From a checkpoint of a small mixture-of-experts model trained on Wikipedia: width 256, 64 SwiGLU neurons an expert.
Below are experts of layer 3 (counted from 0) of a mixture-of-experts language model. Rows are named router (the router's row for the expert) and show model dimensions 0-255. Each number is 500 + 50 x the weight over its row's rms, rounded and kept within 0 to 999. Numbers have three digits each.
Before each expert's rows: a language model's description of what the expert responds to. This comes from a sample of Wikipedia text that the model never trained on.

# expert 17
What it handles: Non-Latin script, initials. Raw bytes of non-Latin scripts such as Georgian, Greek and Vietnamese, plus single capital initials starting words, such as B, S, G, N.
router:507520576415555460514532570449587509476598539634481579580496560492522422498478577481441476415435406593499467482568512523564502498501457476490534454456480434466481506463554502443469475472570513543551489581468498578510521555429447507515471542483517494509509514537495535429426395482450558480563537486445482503528464538527599494495444425436448541464471507452484588474538442431560511468490482497633436536486343590496456470441547462603587500485485500532528483529550447514505563562496550522592595448479493509461439576580483530531488503492441447533589525531512428520445522489465489495459489494530490525565461459416401447485529475574484473484498494511446556593572487551498410514611536472473567505513437428532502507497454551531463455466561533452473493523502634572585420406433503

# expert 10
What it handles: Mid-word stems. Pieces inside longer words after a consonant fragment, as in decol-on-isation, parol-ed, comp-re-hensive, Lith-u-ania, enc-od-ed.
router:485519520538544542463451536507542481464554599588587465519511427499474464534560525400494633479489515424522481495545430480505488535536561529458483474532568510516594485535447512420462543460496512544545535535491549576409486452570464451484471564479528511470548518390403504479470525518482551522512551571522523488493501537627529511542389437540496471404468413455522407519553457487556503396567564485512383455515459548480493510450576534515526505482495508469518575596577520428510543540531528545526498571515583465489474457519495546521488552501583473493489481465461490517375481472450459472468446643551477427481496604442480521482574558503491454477554478431469583556522600570397510526548510367476477516468492467508412497551479530553594506458464538476423438517443561560556493435384540

# expert 29
What it handles: Verb and modal starts. Modals and first pieces of content words, verbs and names, such as can, would, prom-otes, decl-ines, Re, Dav-ey.
router:537624531480484458433540526508510537462505590514662528468467456496511507496491530478464491459463443496442451404454552501533556580494467501467500521511571494509499532423520550442466480434540517590522479510519541446436527523539585574457436563487486546519538513440517532466442511519445506546545590507527555486507512484556626477506438466587566491510457501513547536379503465496575539390484497471482493476593481452525485464494594513523489511427586553506573531614531549423500517511532467483570563555505501529530474554573445456438488454475429450451489410576459501513497433454464492472489470514583384476544454536412407465540517462531553564405526532429479623538570491539471419574531555486496528600458473537417409519517547513506595488465420522478522517465481626521605461523526597

# expert 24
What it handles: Foreign and odd fragments. Word pieces in non-English names and text, stray bytes in Chinese, and pieces like At in Atagoyama, it in Split.
router:490620478495485486555540460445526527492436540494553532539534478486608484480495533449563465449474462491475464428512525464510519421525456482485484562451595570456588545484508505508439470421481498550576415604486473495515510582580468599497533553498527516578526508497541530441431497498416567538590548496540603468491441570566517536489535538508576404517463502487499471491517537434542478475480455477509484400618511495505502516532544520494436498379495596588556459500517541443433506483551476460516474532494514495480500522509486458538475394527488464421446519532497503522513425484406424485408555437598337564500435433559464484551505465537514502428475426485485581565488484496402403553471592386555459587452516492419476456505450544526595498511457527422538541536545530424541415467509582

# expert 32
What it handles: Structural markers, disambiguation. Colons, heading ends, and words like may or or right after article titles in disambiguation or lead sentences: Niel may refer.
router:533561533468456522492537494499533514472496498548489568508453491461549472484464534500447546440432418508460504515580529518504506477447483546479505434489553462484529602356475477410444515472629562498576552519481534512391498647536579474533500532512556597527534552485491502503460486437472530464637573487512484514608501526538532516521468471460485509444483560555536530428489474443540429399408565503541514387531402514566530492565589519559505550513493538572524532508506500504521614512480465567527498443417536544465519599548490430549527465520511452421543377562404513557463508522486493423494465461523450508538469549454469557499596545552469568495555559502483529533533512566420449520473517370539506515479467526485531468574598527523562463375462468428493493496511560448584416512535585

# expert 13
What it handles: Word starts after articles. First pieces of words after the, a, of, quotes or brackets, such as non-pro-fit, Gu, Slov, R-ates, biop-hys-ically.
router:569688544421449518464537535495505554452534519581593522472400446452549510596478491412435492488441445564556463480530506445482539461514432478466498509482565395526531510558546564424449424486423521557510562469537516475460552539501539495475445536528495524535532545402493469495464437487427481527475575436468488442557553541555537450557386446528610533481531483476497505462502477518575541398559504451472397454422442477447436438572600533558473499487494528556550458568605459366531563557497434483557513549493462525508488513509411455593527485506445450503556528498530571570486481505492478455572478550593500530476456585489440500503532547520514539447521532429380524527532497573473420512560557431489499484473505467529486498515519528574560492479376511460404480515452543542543472501454554

# expert 20
What it handles: Short word fragments. Mid-word pieces after a capital letter or short prefix in names and headings, such as O-ut in Outside, Scar-ab, T-our.
router:540508533485480477555611480483580560516577536535473469521548494425473511523453592483540475487448487474582508536548531563504652439435432518480514508473456439550492578425513522534456503453513548498579453499406552594562565503473487503522486569485453475517499425613553493572432384523459479536504521436454557525438453423487546600414434454532502492391411616441431527454543470528514431486477526465475496514492424495551469467425437477461546460535450591399550570444409500567482476556587466499540555548523465534617486524465519512542570521468492470499593509500510444576542461484466464500503511551557569560500447592489486478548540522555450485495579424539485518503494489551425503603504563487460573534471392494553514531519452543598599436486565473495485472512541548467462466463427474

# expert 11
What it handles: Century and number prefixes. Leading pieces of years and large numbers such as 19, 20, 18 in 1942 or 2005, plus day numbers in dates.
router:598538629552540440446527522459546503494463580502563557528429531486467495494474485480323426421445435492524471478543508462624498471501545527439558552516532491446587486460491563483396587446462506498536543556478531529481500553481461525489568506461511502545533512473477481525436389425464525579571532438470559408582487493424593521482459397507571486484481521476436524505550526504543525498499522442548505496509466535526496530460533440542528543502516497516493559599451514480517494506535477532532495507566435579485497503456464496527477493532501458535536489425480431525401477569489431317496365544543522477517467436436439464575422483589441537544566501439505597536622540525425481543587532459439510549474463531515424454552574563512565451491493546463435480540535593519543468479455556

# expert 38
What it handles: Census and registry nouns. Nouns after the in demographic, historic-register and statistics text, like town, district, Historic, years, percent and table numbers.
router:545467576497456489613490490477607519474457576544451503547495569471460474518483528515442469456456498499487458525563502579521444439484502589463423492437554488490535531384513516465474625518503532509551485556464511533489465528515539469580520500416441564424465430545421574475477480466467556492502523492478498453506487497446497562547437467515391529345458401489409556436520456419526495551455637546506474580559496478500532508446574398542602546582513511509524586530505583489503470494551591576534533485454428510527496526522472523536496548523486452491509407477447512588466512465499438453466412473528446433609434451460415446557560495584469509590542533449542575545525478561492520526546520494415536570474449480493500514579519583470486381490433443448473460531401507540552567512546497

# expert 21
What it handles: Place and nationality endings. Final pieces completing place names, nationalities and institutions, such as United States, Adela-ide, Hawai-ian, Azerbai-jan, -ville, -burg.
router:615501482590451547545531566464524481501433495457570479575433448540503456463526497495498537435535478501493434382535477473467460520439523598512508573560526467536514552473510510503473591469465469500576448540430486449536489514494563509545566454438505589492464519477412535522511479527389610531529505468586539417534475489486572608540512425435503421455516562418607555560527436517518577485527504550491522535582449550504505527433495493547572476410492479461577531505502610474416507532588496448490466473505476464496478546504533547507465433491542454502588518438393560464527515479480416484409498522569479382563490470405444420432613525518516580510549447536456534566620511535558417536448498413425514643407477457468520515604514502501519475485496473487471470494482497500475548521494530

# expert 6
What it handles: Name-initial pieces. Short second pieces of names and words after a capital initial, like er in Querétaro, a in Haqqani, plus word starts Sh, Per, Her.
router:487545492435560469565621517451592552512519506506548525523530511493466379533499539513496523441497487488496511531504505463543611429465438523481537510451443558457471558526551495467514497465504419534497457485470593583525619543469553519541551550490518397492599444583553471474397498514477504535463487471342566533467423470555584546410446515529509391464427567513434484528571539485511460510418394500513527468481507534482449499511516596493474470507450623530462569471475532455500518580508438446551553564487446535542495479427494604484495456520494495530527539486535450472472300503441496500545488554529488519484541545478495478501473499558476450431479478575510526612514502555455398525537594503532537475558470431452517428471464562494534479513492436505512513592516540536570456355424456

# expert 3
What it handles: Word-final suffix pieces. Closing pieces of split words and scattered small tokens in prose and tables, such as kilomet-res, make-up, undert-aking, Elector-ate.
router:521526503583444550447525541489516514547443579517539458536485525476564467518480521526467473383464496502467503429511461504538509521461544489529445490514539504435516590421444482484397562472520589543511475530475490505489491497499508463548534495441482648544442511504507523447468508455492614460582512457566521494554488484463547492597435476481474486400485444431439491508556459355523608470412564535500472486564472428475516589445557501507553567428467500489640593512577608552515458593550551499536508525486507541497423528537541462504443505493479469389560481424432545626452485473515465450460481465506410448528451452428451475499496485544541485495528469495453539486570461582425401642510505363482500621455485459466509520552616529486524492487527476443458451434545547503488545547508475

# expert 1
What it handles: Early word fragments. Short word-internal pieces right after an initial letter or syllable in names and rare words, such as s-urn-ame, S-ast-ri, c-ort-ex, and digits.
router:457447501445546515438558490498540490434521569622591540513533536507461449530480540515507498457438437546493503583542491544521525386494506527510486548410494513520490468537582488491463432426539451558533509542482533621530584556425526417593536557543531458512547564624478503401450519488467538522490516544387489464480467466594569591509462502503492483419469478412590466474479470428566501471429552511556453445446518577513499460422557525479526518478582579567518502629513533462541503574520522516572500534453556493543465524511452535418533589482454498565502562507460518492433441552450496495475495476485467444515523487467511426536618479517476470548471472587509605510537535596501426526569590495499540470532460414526555477470427541602468429485553393480488455631558497506543460436431490

# expert 23
What it handles: Commas and list punctuation. Commas, pipes, dashes and opening brackets after numbers in lists, dates and citations, plus month names like April, May.
router:609550492483502435545497529520558508416493568504488507559430486482449468503394512518482441412458407532463525543534556517557462505481503503451556537463553436432531578335491496433485550482469541544554524583529548509476428510476534531459438524412535599513507513448481532531473450452520517563606524452431510461523472487488574559518488478559473499418503531512561506451558392475551475543477560493568481508550416472510518524544597453553572596506529529500506486527507514478500524543598508504556560447547452491493455533527454496497471517499509446475519495424450432578412531506465441453498381533568407494552472508386397523556476511549508467526551465478513613541535509516380452542542518420503507539487409447563493487528482527452545356428491487501513442461485570582599381509526610

# expert 2
What it handles: Ordinal and inflection suffixes. Word-final pieces like th, ing, ed, ated completing words (seventh, 395th, showering, fitted), plus ordinal words like first, second, last.
router:583628607549505470489562600484536523412530524500555475487530558519546487518493487394475461411454525552495392439479500474526558488455544540474492499565572408508484524533618449394464512470444547463555562476466604503464502469470522492551472495501457506439461494481434398500461497467463496517476530460517483464574474449505529498481502407501552527425392506445462561565494474531519527510607399492507436543482465504519479464393496456508564472501559447446557628502522604442540483518531365577542540445453509450558417487474497580605481492490475470503536577484504442505503503531508532440553523563522505480536523556451455497528516586505353555546573518538382567560511543565498488509500521411498490485464497461553513403547445553542528474436419561497458470505570473538510557429429450

# expert 37
What it handles: Common noun suffixes. Suffixes and middle pieces of common words plus general nouns, such as inqu-ir-y, Citizens-hip, -ation, -ed, city, built, development.
router:545577493531499532427519571527515480507483572472586465576477505494532522515602537470498480446476495476458455490544500466488567520457522499482393516453476511525566613421516430517452536462486533532570516499420530508441446506505470439523564562446512546505500474464474444492489461467481521540522497501549516528527485493460566497536405496512411470450444437428483562517532472481589542388513466482505414516594425437406473430406607559527541590465465424466629576512566564541487526485550403507506506555495542462485504557577483568576442567426484479458553511422424518553480508493455494444497389601542498462573463487475443496527604513555543482501556453432464575444526540632435509615543525441450525450528439487397523481489576593559597485489472540421467517478476524531503606476517540

# expert 5
What it handles: Name and month pieces. Pieces of proper names, places and month names, often in table cells after a pipe, such as In-tern-acional, Kent, Month, Ivan.
router:548462533465619449503504512520584529420525514603465451562509480410472445479474546438417597470496495578551499594488417463547535576519474501485509448491462462524472462466473514454429467473553562485554493538505492562516455443437527480566457506421475485598546539504466450470463392487444520501484537490504465513504368511404550482566495364495482470437466442438467545474514503489505573468520434567546411532476439539529452533463528460531582556512543470554569551520423511393478500555530569588521620482536529467522457461537450497519520583450501482513491510433342430565523545479441422457479462499565477450541423518443531510469511537522403473536620565518507507445486540528535502465489485508427498514484442384555533454544543549551531444392526467553570442461482503451579415445446470

# expert 33
What it handles: Space before numbers. The space token before a year or number, especially after month names and in tables, such as February 2015, in 1868.
router:608546547493468370457502551426539515485539599558508529573452473451490465493518502508476466421436464521548493537556476481575499465467541600484552531508557415464618579513461596450446442474552544526537548576471512516502477535496498612513440475497504534575521521486485476514444495480453566540601498512504479432570462472461544508477508465572493479442479442521546516424582486486548596484493481563528443516484471501537387496431558558504537537466495463520518528533483447481443551584546502509574553541453566511525505560497455502547544584516525459479560442513513506602435534570384498411473389493508447441550486592454435504510441524693503569529570529473535528523495517532516518511614564450412546523468416533550496498545525573509590452459465557479485472526448521573612483479533606

# expert 35
What it handles: Foreign-word fragments. Pieces of non-English names and words, with diacritics or transliteration, such as Świętokrzysk-ie, Sîn-bēl, Jan-ata, d'un.
router:557587513468426513482497471528465508442519550496593445511425430489479502460480561489441457424509528567421438482423452508478523483480471491469525598465482446539522587493582551392447480518581484520526500538507534468530437568474552542525505541411528565563542536468524533446461489476472490488490569414512552529509540467468577539433475481591492467480473457490430505417579441390553502359476479479469507452546443390476480513484603514526521519468506576512510488568544479423453536508553513500571521475518521505504502551534452444523529499524441425439550480524455509619533457465443473465469436473592379491539430535440479521503476519548518547444510531465424493509531538615450390606482555452543515535447476519427481466529523507545568455483428536464517447414456661520564403547526650

# expert 14
What it handles: Articles and structural breaks. Function words the, a, and, and commas, plus paragraph breaks, heading markers and table line ends in lists and infobox text.
router:571461578484424416437486538512527517506568550568518546451386531375574499523496604479428504483479435549564419545564493469518629496404473469480520537599534458514480562506494627431503490472534497537551474488491503529453528506500567591499460510512487452428565488525467448531429359471444425504494619461410506479578572449472501475497443455485496548490407378462370500497488467541622558452545503495502463537511515475540423451548543480520567480505537471449436571540411411453476551533498577539554559534467619565541486458588411593570492445463570430420583503554458508534507516497422509485522494471563491547544453485486479571507499519516426530492514513496497510486547503505494554586563530528494555524533514520525498402521571475496500447493498457487434483491461564521484503505531465

# expert 31
What it handles: Mid-word endings. Inner and final word pieces like hum-or, pict-ure, treat-ise, Mem-oir, plus nouns like album, children, region.
router:575475541547527488441531599518496540464487505476502506546461331407470495603554438382496468486493430531504447521473473458484440576485488493377482457603497419519488499484517576438491522481474437537491565517452516447478467462447539526498490510594445589565548557362360433486530442426500520487477498466448502435533453499462548510474530383528533457443525602498612535549482417539486528500510419473487460536534417517530470476583490543569563492445508490477572463590537536467463500477632421630468503451514484503495420540568436496531545535478532432537525514534491575566518466532512470521479478551540518530569447543482450530453501578519503612537569466538447515614554506500597482490483470493488482562429479515484471553558450509557473479516459451444493396509464469575515502538492546

# expert 0
What it handles: Topic nouns after articles. Content nouns after the or a, often heading words like Etymology, name, use, species, form, history, and field labels in lists.
router:537489593482447528496525536491596611469483512538486491475430490440475553528536584503517495476468476525491504479585515473534510508451500507462455481487491386516584556389491459377464557508470612481526485507528482534444479542521554570518445584463462584460547534502489526451458491460462470543557561538488514498560490489487495502552450428556479549420495461490444536427481462488595497423515556522439431483495396413500499442482598470531530547555512496472553530516503493485489512509474519488525498523492507639491507594555426476554530549518579447448526382598485586681530503510505527450484414516550528490534382548439482476466562534538518530526594508424475501543486505598465499517599539482422569485517475485488493550563626514506531385441526500333498553471422545485537504498482582

# expert 16
What it handles: Nouns after the. Nouns and pronouns after the, his, or of, especially titles and institutions like Pope, Emperor, Diocese, plus it and this.
router:527567514409482480570527500439613560501441564557504502467405535461449441557484520415495467444489474516524443540606461475455477445458419590436458472419517371483575538449500590448495496496473521555572499515448450515456436501459477579560469425449451564572465483491430563498488383509433459491507535434472505461484556502440526480515449485510514507466498451508474553403516425446607491519472613607487488566531466445497442477502578442537552542589491494488542517550473543468503494457546545475508556550502468662503491555549428520501533560501449441614518399513520551533511528479498444449498447518533526508584479451413411466572512494541485485533552578483512555583572476525466537473549493526423459470502433487511485488556562545459497393478442522479435472582354540454540534497540520

# expert 7
What it handles: Digits in coordinates. Single digits and two-digit numbers inside coordinates, scores and table figures, especially minutes and seconds like 38°43′53″N.
router:608553528522474442560543523522548534402514551497556514583434502467409461493427527505468469383439444541480526546514551503556490458435537502431547572522561457489520566372507503411469508494505542585521560578515527487482449500501480506479494506444466552510533501437486526482464398472503520560542538446477510504567501478495645488502449443494448530421510534471508519441564374511586489513468549492542441507484429476533502502531564476548564544502538514494497529515511545514504531520569500501552596474531465506539465533513438474522470511502488452450518505435465447598359472486482434445486361539567453486551449493400446539589471522550523471550569517448528576517559494528385453583559522491503482525486363487518459496501485540445582351402444472465404405503501561546612458499505573

# expert 27
What it handles: Name-initial pieces. First pieces of personal names and split words after a capital or table pipe, such as John, F-rank, Car-michael, prot-estors.
router:537514544449542434520522532454559525366553469559497495567547440443436444523499524453447500471482492591595451545478528480532563492465431530414564472521511439481502496448512473503500492428484492449546508540482478613475516466407466506499451474548526514530554513555432435476448449487465476463487470509436514469495399439539547579545493453484427454435458611377499524456542452562527496483575480515504432563424466466529443548533468397453505520473476537491508494507365542522480553638558418503600556462481414527529468475512470543527578504467555475494584509465460448552507567439454431456448426532542492581592415523534520397530496578546455531508549548675478525489497581537503558495509526561496519601488426486585509489522450491547501500458548426518459386503480566566539470481446448

# expert 30
What it handles: Copulas and degree adverbs. Forms of be, also, as, and degree words more, less, most, often in comparisons like less common, more slowly.
router:580547541525447503573516528469554543460505502562510473523484588485443472490423508483463499488480476572460438618495528465454474489484522566491473459528523352499495552492525476432407584472576521524551521550484558506380455467506474471500447549437412633547509479524435522377466512436473565536509557518459469468591516517532545476480441412429476535391451488501521542433538480464551461542455488544596487545543452513492509410463509392579569514531491484535545506495554497524552544549547507609590495504457509537501404595470491487574558511489493464543517502463454513549459409465470455421485445485518528451506490571452514457607542528599500527577600449452507552465602473567434539539543494456473463466405523428511574456517544569515493404386472480435483486542500500476558494494500630

# expert 15
What it handles: Table pipes, headings. Table cell separators at row starts and between cells, heading equals signs, list dashes, and some articles like the.
router:607528522499503441521521542530507546474435488581493626596394513432524441527459508459416498459447476578521519493537508556631548514405512560477548467477565437407519502453487530460519549426598496483529508512511430513426523535480481521502498456525466486493536603423501535553457471493438504445656590413430514471592528537559543574557502503521573505467480530529456536372528513501547444514439529530477462477504509534481483487520572490615578529444437463496490463541495435483454515558568470518541545466554550511464436562569419473481560496508390426494472533486399453552393528473432452473511453495491470490525546490423460401537537532625444563531595483485531530512492505479431504514535506521457504560500410561546562402517524550472507470413530458488417478502544571500496387524486488

# expert 22
What it handles: Periods and commas. Sentence-ending periods and commas, including decimal points in numbers and coordinates (44,052.2, 101.3, U.S.), plus which, but.
router:581528549544531469427520583531526512442557580492548519594412479486459493545486639470393463477483485545499456531535525402541531499505426492508463489449521352468497469445465543459437556463562552532501578496503485487457466497449541482533502503528507608552546432445483457501438477487460646584548478445459495447629518486490551629516513506528568448471431457512515485451571454509572602465490483505510459477528356553486431556458508519562544520444496530511560535589477572521499550521560555497501530486461510476488502575598451542575545507425453410537512499463473444535369476589426476490517489501559414529521503486404398484492487555554495472520471452517377537480492486517448482548598485439407516512471497481506463533505516579518479492501486531356518446538485546491530442512456491

# expert 4
What it handles: Core function words. Common prepositions, conjunctions and copulas linking phrases, especially of in moth of the family, plus was, is, and, in.
router:547556496506475455516516529502527490502491564522498532580547526482538504468447529515473412460423380528482487572506525478538493502478471502497461502470552440390507663463530471445460497453514474496527494517491575503393460505476531558538493466518501582493516466514416475444475439318477548524542583454478478459508526536522536549459478504453432482412497453469518619420550414477555501520501551534622498471602495480643453412511537480574587583535524517565478521477559541492523577531583519463534592468443469503517479578441494475516470473425492425495531544485483458533411468497498464467507487504539509535554444601472430489526456576600484510568489459484469533508563493505396509524651476426471564507382459516571503399569519487473515449393494469507492484523546550544560398544527516

# expert 19
What it handles: Plural nouns, suffixes. Noun endings and common nouns after a determiner, such as associ-ations, denomin-ations, years, team, season, film.
router:558473568495514480498471508508545549495536570511477526546508421366442510526497481422497416449387396536459435531546481495533435519493511525506472383448532455491500553430505577493431535527465517536493481540548522488514439518429564535552499587554459582495518531405482521460483452490466562554593553504461520509520510543491489519505496461584529504418543519583591557522495416467552518489469529489434492531557426476553555472550620454526539559465488535510562503548512540514414490462602492525520515499556495573444464580581470409475502611482461495460486464466555587653506441639518461478489479468510494443591448496491346528504561486534517506563553515521499529561614497521509467515554498493438590594499443509448435551588550456498503439506471556380473449471414512506485504486516593

# expert 12
What it handles: Verbs and adverbs mid-clause. Function words and verbs or adverbs after a subject or auxiliary in narrative prose, such as to, attends, already, quickly.
router:531497535484538462491494591472527503526481603453633511487501456493502427572495520439451511529526527547545428522560461458498551478467532586426461494563500486501493493548458579406479500486586490480469509525393558502388551508490553490550420498559419537521483442467493488510487510507466646510503560530438501497469482523537534585473445495435609457384497529519492444505551494483514501445561444506624459446472525520510504528392540572521489491522550516518478539577622507413507546547531492522541538572454561491555441514470454520516502443429509485536487495394444444478307484543423461437504534542537483483450499530478509478601524632544405434483497452421469557511539538550468497470579547352399439528452494503516467533515425534533469449500444535481520449523498509592550527549513567

# expert 25
What it handles: Foreign name syllables. Middle syllables of Spanish, Slavic and other foreign names and words, such as Luque-ñ-o, Ibá-ñ-ez, etnog-raf-ía, plus year digits after 19/20.
router:540536506557479496517473571512520513418477545505568462528504357467554475420475541514402555485495477505457504466470430494526503509511485492489537619455559462510526519396473467432473556486491598553566446489505531503466551475511459505511521515408499601532470466410483546513477458530453537544534497510523545474554521451371538516467391504580517457493448434508474523405533486449567535451558499513473464495592442378469527591449526511520526513491529549517562541531489470479416575577570529540533568544514598511494504506505549500532519597443473424473430401506484540547503484459470446484475456485545448497573371578396482468512425488540478584439522474421492577608578534600429478606541502444471530541469380557433486503530521524476586491506445543467539515446479559509585412481549598

# expert 39
What it handles: Paragraph breaks, quotes. Double line breaks after sentences, titles or headings, and quotation marks opening or closing quoted speech and titles.
router:550489537570512451541595519472634562361543531498452545513466519383619517564493558505499461498337403466509532481457523438538466497450502545464546500517553526525469537484510549432409516457532541597586617565429571516403487561505505529483480486527526513485522464500478459459484480418463555462627570550417491474576462516480512582534498464509562505520493467395460511542584479523527570478580402555482497423528448564442552484539507585488506458410471509485541535486457455458474506549498521503531511503497452555519500514533412544605468504576465476443531513537427517552429439493478440480517529473490449515477463546464465480476487541587475460518526403458319516516497483543507492571602526446498594500520497430463493509535515556545507447449497524411465423541491524513560483490431545

# expert 26
What it handles: Line-end newlines. Newlines ending lines in infoboxes, lists and tables, often after a place name, closing parenthesis or table pipe.
router:556522548484457416485502482496510536482546500467505507601503481489472495588482516490472449454473458515598487612544444361489447465452462503472512491494592530482534530423504506503431474475487456484532516575470615509521470481475507440541462508423466565465487476508487558458450437456472568433617544505427562485601418451503612556561492480504441464460474487468569481495620472484545532521553443438478366488458487544523483610488563477594599473480546522556544497475517486559460570537558527458538523494587471542504461542570392550553516463442559457510539486490476551531434476627474455493473466558561509463530406550421466508588530549568445550585501547534524583505540500531540436606637494524475501539475476411528519532562563507470514499507518460439372498528522588513591513474504531

# expert 18
What it handles: Personal and place names. Pieces inside proper names after a capital initial, like J-an-uary, J-ean, M-ount, Aurél-ien, and name starts John, Robert, Mc.
router:543527496435606424571549477460491555366533500639476483501478476452474429497486487515488644498516467606535462510461521437491521458548497566345570536555443518450509477534543503439478547416560443484497443531424485539464464483424504524516447569486577453542626441513446493527457485470489451474499465539445558512499476485535533589481498447517476365544489566443487498400544535475549474473535427487480484490464532551546458596522551500431457455514495631560477450525402535495462508569552378496572574517531511571531447519515480574491574529459560484479486494529539457478539507530397390499389545505502487526502474488474511455486522563482487549450494486596530541590548522470538490493465543509465512535520437513432534491494434464541582495460560434540470403535569485566536377460475501

# expert 28
What it handles: Name pieces in tables. Fragments of personal and place names inside sports tables and lists, after an initial letter, such as K-ual-a, Ž-iv-ojin, =.
router:526551571473534398506581477512512488428526484617525453557484492516469422463408531468474584475509482541522481522475517552482558469490484537498516494602508506448466506438516558419443464463663536546506454582469496542489554537509432511536537519454545493595514430486467517522444478498446525433469519506431508435504445491499577588552493498480533524457448475410540480348458443384487457581405496514641489546538473562557513494451538403487463582547485585610496480503472497446515509581557518553503568482465499487549406466438507484501589462540537456529530511508457408554469499486407420498447581386505459524511476440463531489565493560541452473566529564474505517484502528470495548507468518541435518520390462481501536452504470557545523350444515427534494514488565522501516367428442452

# expert 36
What it handles: Space before numbers. Standalone space tokens before numbers or dates, especially after Coordinates:, table pipes, semicolons, and in years like 1972.
router:657505498529451399502541596454510555496484619593509522610452514480484452468520524509488506465382455476544516483531516477598507434420490583471582557475520444450549655522493585431450563468584501606513557570498579572487500500511455540510488492515535485577501529470445485501454384490464559530593503499517464492527396477462554499461429469475553539420431484520496520422514473500537479511505509490589482514461453513520443487516532499499548563489460523530518554508450525511494581614536487518563547487440552518552443524473481510512577451480463463499573475520500528626365531522404431431469504560511447512622489545435492494493499493547523517523517456515505512513501531526500477512562625380482499557482397506524545505532488604504567470477466525483505506555367536565576484456511522

# expert 34
What it handles: Sports results vocabulary. Sports text: won, season, team, game, victories, friendlies, scores and dashes in match tables like 7–5.
router:518505470531509508510490608465494579582401550485525413569522550479529393532465546401421532419468482494473465404526468541566548425401476510500454471502553439452497520486461579497498513422457475632515447562484478469538478501494543464517626485480469564475430499499466413578454526478452491574475501451547483485516446572509506501524536443474499474442460545451475478528512517389528519574562497555530508553502455500558500506369448503513506522473536529525543583518464568451484513544505596522529554532458496483623453507548534474547495494492487470446626484370466455492382544531513474388502533416568407524559523366428448425519511538504455495574394512590497520524480507516467437538492540498454449599420429496476432526500459566436426434511523540458502416473470523533531531480500447

# expert 9
What it handles: Function words, connectives. Conjunctions, prepositions and pronouns in running prose, such as between, when, and, He, after, plus some mid-word pieces like le-an-er, t-ell.
router:528594539502532427471562570483521504474520496452570513461510469420472439516554526461400405471513514533547424560537426364528617580497501535446412507523489540513457441618515513445460477462415452423483567460509545474457528487371571467524405545577450504508568517524499399464454451434496508506500526399445506510518473447550524436457504479538476503476539572517520534570574511501544508434651476465545382415464504478373448445448568575438514466502568470470580533563503443436482527482536363521551507567537505528519484504593444535558543476432438466508528483455465500463438454548419469448585448553537513551512464570531523510528481593531470487480545501533452574494516602500514494538549600497517481468558467489549483480440504516520528475385445497507478459492488502557524479443496521

# expert 8
What it handles: Totals and word-starts. Total in Career total rows of sports tables, plus words or stems after commas and prepositions, such as number, made, manufact.
router:573542556498552432503551564496536550483533528528454482538499465463431459437459524479469466397416510577573511535518409454573545518439458442452536485513550425470446540406498421447468463430534451487532568531518555537405443550437549525536458553461415496501576499533376418484451450438455539494514567477435519448549417398463579495530535468535435576469503562402527497531548435463532487503571460553529457454536429461550443486486593376534601487475546448474477530475452574488490508555527506525551514455519479513535422432502412510515504551448534485439551521469474445527470527550443484380494452559506414480557440575479486439549472638570375476599557471533426507464514561567541520527505528496454552575484523461558517469539557500453536441427524444468554495494515514538500434442457459